config.yaml
n_layer: 10
d_model: 320
n_experts: 64
experts_per_token: 4
d_expert: 64
d_shared_expert: 384
activation: "swiglu"
moe_layers: [2, 3, 4, 5, 6, 7, 8, 9]
router_score: "sigmoid"
normalize_top_k: false
routed_scale: 0.5
balance_loss: 0.000126
balance_bias: true
init_std_router: 0.0237
lr_router: 0.0003
vocab_size: 7829
norm: "layernorm"
norm_eps: 1e-06
tie_embeddings: false
optimizer: "soap_variant"
lr: 0.00202
beta1: 0.95
beta2: 0.99
batch_tokens: [16384, 32768, 49152]
seq_len: 1024
train_tokens: 286100000
steps: 9288
dataset: "wikipedia_en"
Below are experts of layer 5 (counted from 0) of a mixture-of-experts language model. Rows are named router (the router's row for the expert), gate (a neuron's input weights, with its number), up (a neuron's input weights, with its number), down (a neuron's output weights, with its number) and show model dimensions 64-127. Each number is 50 + 10 x the weight over its row's rms, rounded and kept within 0 to 99.
After each expert's rows: "comes after" lists some tokens at least twice as common just before its tokens as in all text; "comes before" lists some tokens at least twice as common just after its tokens as in all text. This comes from a sample of Wikipedia text that the model never trained on. Tokens count by the router's weight.

# expert 52
router:44 63 48 57 50 30 61 45 51 52 50 33 52 43 47 55 63 70 34 57 44 49 51 52 30 66 53 60 69 65 42 46 45 57 45 58 56 44 58 59 42 54 63 63 38 47 47 40 49 42 48 50 63 59 45 56 53 23 53 46 38 51 56 56
gate0:54 31 50 57 62 49 40 30 58 35 60 40 47 51 47 56 53 58 42 49 53 32 41 42 46 44 44 70 37 32 50 54 44 56 52 59 44 45 45 50 52 55 53 50 45 60 52 50 63 51 51 41 63 51 56 43 50 42 60 60 47 43 43 59
up0:53 22 49 59 69 49 33 35 48 28 66 43 56 44 51 56 52 48 37 56 67 36 53 36 49 45 41 73 46 38 37 58 44 57 50 47 38 49 55 47 47 48 63 42 45 53 38 53 55 50 62 45 69 55 54 53 46 48 63 60 45 34 47 59
down0:40 56 72 41 43 42 45 49 42 52 44 50 58 37 46 59 41 62 64 46 45 47 27 53 52 61 63 27 41 54 58 48 40 46 60 28 35 46 53 48 51 59 51 39 49 59 57 34 54 53 31 62 47 51 39 57 60 35 49 48 75 54 46 57
comes after: "\n", ".", " ", "s.", "===", "=="
comes before: "\n", "===", " ", "==", "|", "The"

# expert 9
router:50 49 50 45 50 57 44 44 57 52 56 45 78 58 51 59 65 31 29 59 59 55 54 44 31 42 40 68 66 73 49 42 42 52 45 50 61 32 70 65 53 49 40 56 47 53 51 33 53 56 46 51 48 51 41 58 34 48 56 59 29 55 62 58
gate0:57 52 41 48 49 44 71 39 60 41 45 60 56 43 54 59 50 67 43 57 33 77 52 57 52 60 48 48 63 56 47 48 58 42 49 43 54 45 50 42 53 63 42 50 44 45 38 60 51 53 29 59 61 73 53 57 29 41 65 66 67 45 63 64
up0:54 43 56 44 44 59 39 43 45 52 58 54 38 53 19 46 51 52 59 44 48 65 48 43 43 37 70 74 58 49 64 36 47 61 52 63 55 32 36 55 49 41 65 39 49 53 39 45 44 46 68 38 38 40 43 49 43 63 43 40 55 58 40 53
down0:38 48 52 35 34 70 64 41 43 64 59 52 53 40 50 40 55 57 50 56 54 40 46 49 55 61 51 47 49 37 77 67 39 47 60 27 35 56 50 39 42 42 47 57 52 44 33 59 63 32 45 52 60 46 51 54 55 38 48 50 52 51 59 47
comes after: "\n", " |", ".", " =", ")", "s."
comes before: "-", "\n", "|", "=", "==", "==="

# expert 6
router:54 57 40 49 70 59 41 63 37 53 39 54 51 39 45 46 34 48 48 50 44 84 43 58 51 43 51 56 68 58 42 51 47 30 58 52 55 35 42 74 53 40 54 40 26 55 34 24 69 52 61 51 49 59 51 47 38 50 50 66 43 53 48 53
gate0:51 48 46 47 45 37 58 58 49 53 54 41 43 49 69 45 43 72 53 52 43 44 56 59 36 57 48 69 80 70 71 48 63 50 45 51 53 58 54 48 42 45 64 59 42 55 53 69 60 54 59 39 45 62 64 48 48 62 48 50 42 70 54 48
up0:67 39 54 49 48 47 53 48 42 69 26 72 59 50 66 36 44 49 24 65 51 34 51 38 24 52 56 60 74 57 49 52 64 51 44 50 51 51 53 51 41 33 61 56 44 40 60 64 54 44 69 49 53 44 59 37 59 44 51 65 62 48 65 58
down0:58 46 41 54 59 36 34 66 43 52 38 45 45 52 38 68 53 31 61 52 41 31 75 58 54 56 47 41 59 44 32 46 56 45 52 36 62 54 51 51 56 51 61 52 41 56 55 58 49 37 72 50 61 63 44 62 44 41 49 67 45 52 35 61
comes after: " the", " in", " a", "ed", " on", " his"
comes before: " the", " of", ".", ",", " a", "s"

# expert 8
router:41 51 45 42 66 45 48 42 44 59 41 49 62 40 52 53 45 59 48 61 54 53 48 50 32 54 41 57 63 60 36 44 50 39 51 53 66 42 59 46 49 49 38 55 36 47 35 52 40 64 62 56 80 56 54 62 47 35 60 60 62 42 53 46
gate0:43 58 39 71 60 35 44 48 47 50 65 41 59 57 59 37 35 56 31 57 53 48 45 57 51 62 55 60 27 49 56 50 69 59 61 46 46 50 51 37 49 56 39 40 43 47 46 53 57 59 55 63 62 53 35 60 38 59 56 52 43 59 38 49
up0:39 51 35 38 49 56 41 51 49 36 68 61 46 68 48 26 52 50 49 69 55 42 30 49 57 60 57 63 37 37 81 61 79 50 63 54 66 63 39 40 50 42 48 39 63 54 50 56 48 55 58 57 42 63 56 36 45 55 51 45 54 48 32 52
down0:45 49 43 44 35 35 39 52 45 35 62 35 47 67 42 46 46 40 47 53 61 64 68 50 60 52 44 56 36 56 65 30 66 55 49 42 46 39 52 50 48 62 53 45 43 65 58 45 53 48 41 61 40 55 46 64 35 48 70 45 58 60 46 60
comes after: "|", " |", " The", ")", "The", "\""
comes before: " |", " was", " medal", " Candidate", " \"", " Title"

# expert 14
router:36 54 48 41 45 38 75 56 54 54 36 34 58 56 44 70 40 58 46 51 44 53 48 55 38 61 43 62 57 57 38 53 51 35 39 39 52 44 73 53 61 53 52 49 39 42 45 37 66 55 34 43 46 37 38 51 33 34 47 42 51 48 57 52
gate0:54 45 37 53 51 38 49 49 70 37 70 59 45 49 63 43 55 45 43 55 56 50 41 46 51 67 47 57 52 66 55 44 62 42 41 66 64 53 53 68 59 53 48 60 52 55 41 65 58 44 56 32 49 54 62 35 51 70 58 57 63 52 63 66
up0:56 45 37 66 45 39 63 53 64 52 58 62 34 52 57 39 58 53 36 52 48 51 43 53 61 53 37 55 60 61 49 45 47 56 43 64 67 46 50 58 55 57 28 66 46 51 32 54 68 47 46 42 53 49 57 36 59 60 62 55 70 51 45 65
down0:59 56 60 65 41 50 51 49 54 55 41 40 52 53 49 48 45 59 37 59 43 49 49 49 41 73 50 55 37 48 64 44 51 46 53 46 51 51 55 49 67 65 37 51 34 41 56 43 41 34 49 40 40 43 48 32 53 52 41 55 39 51 40 46
comes after: "\n", ".", "s.", "==", "===", " Team"
comes before: "\n", "|", " The", " In", "The", " It"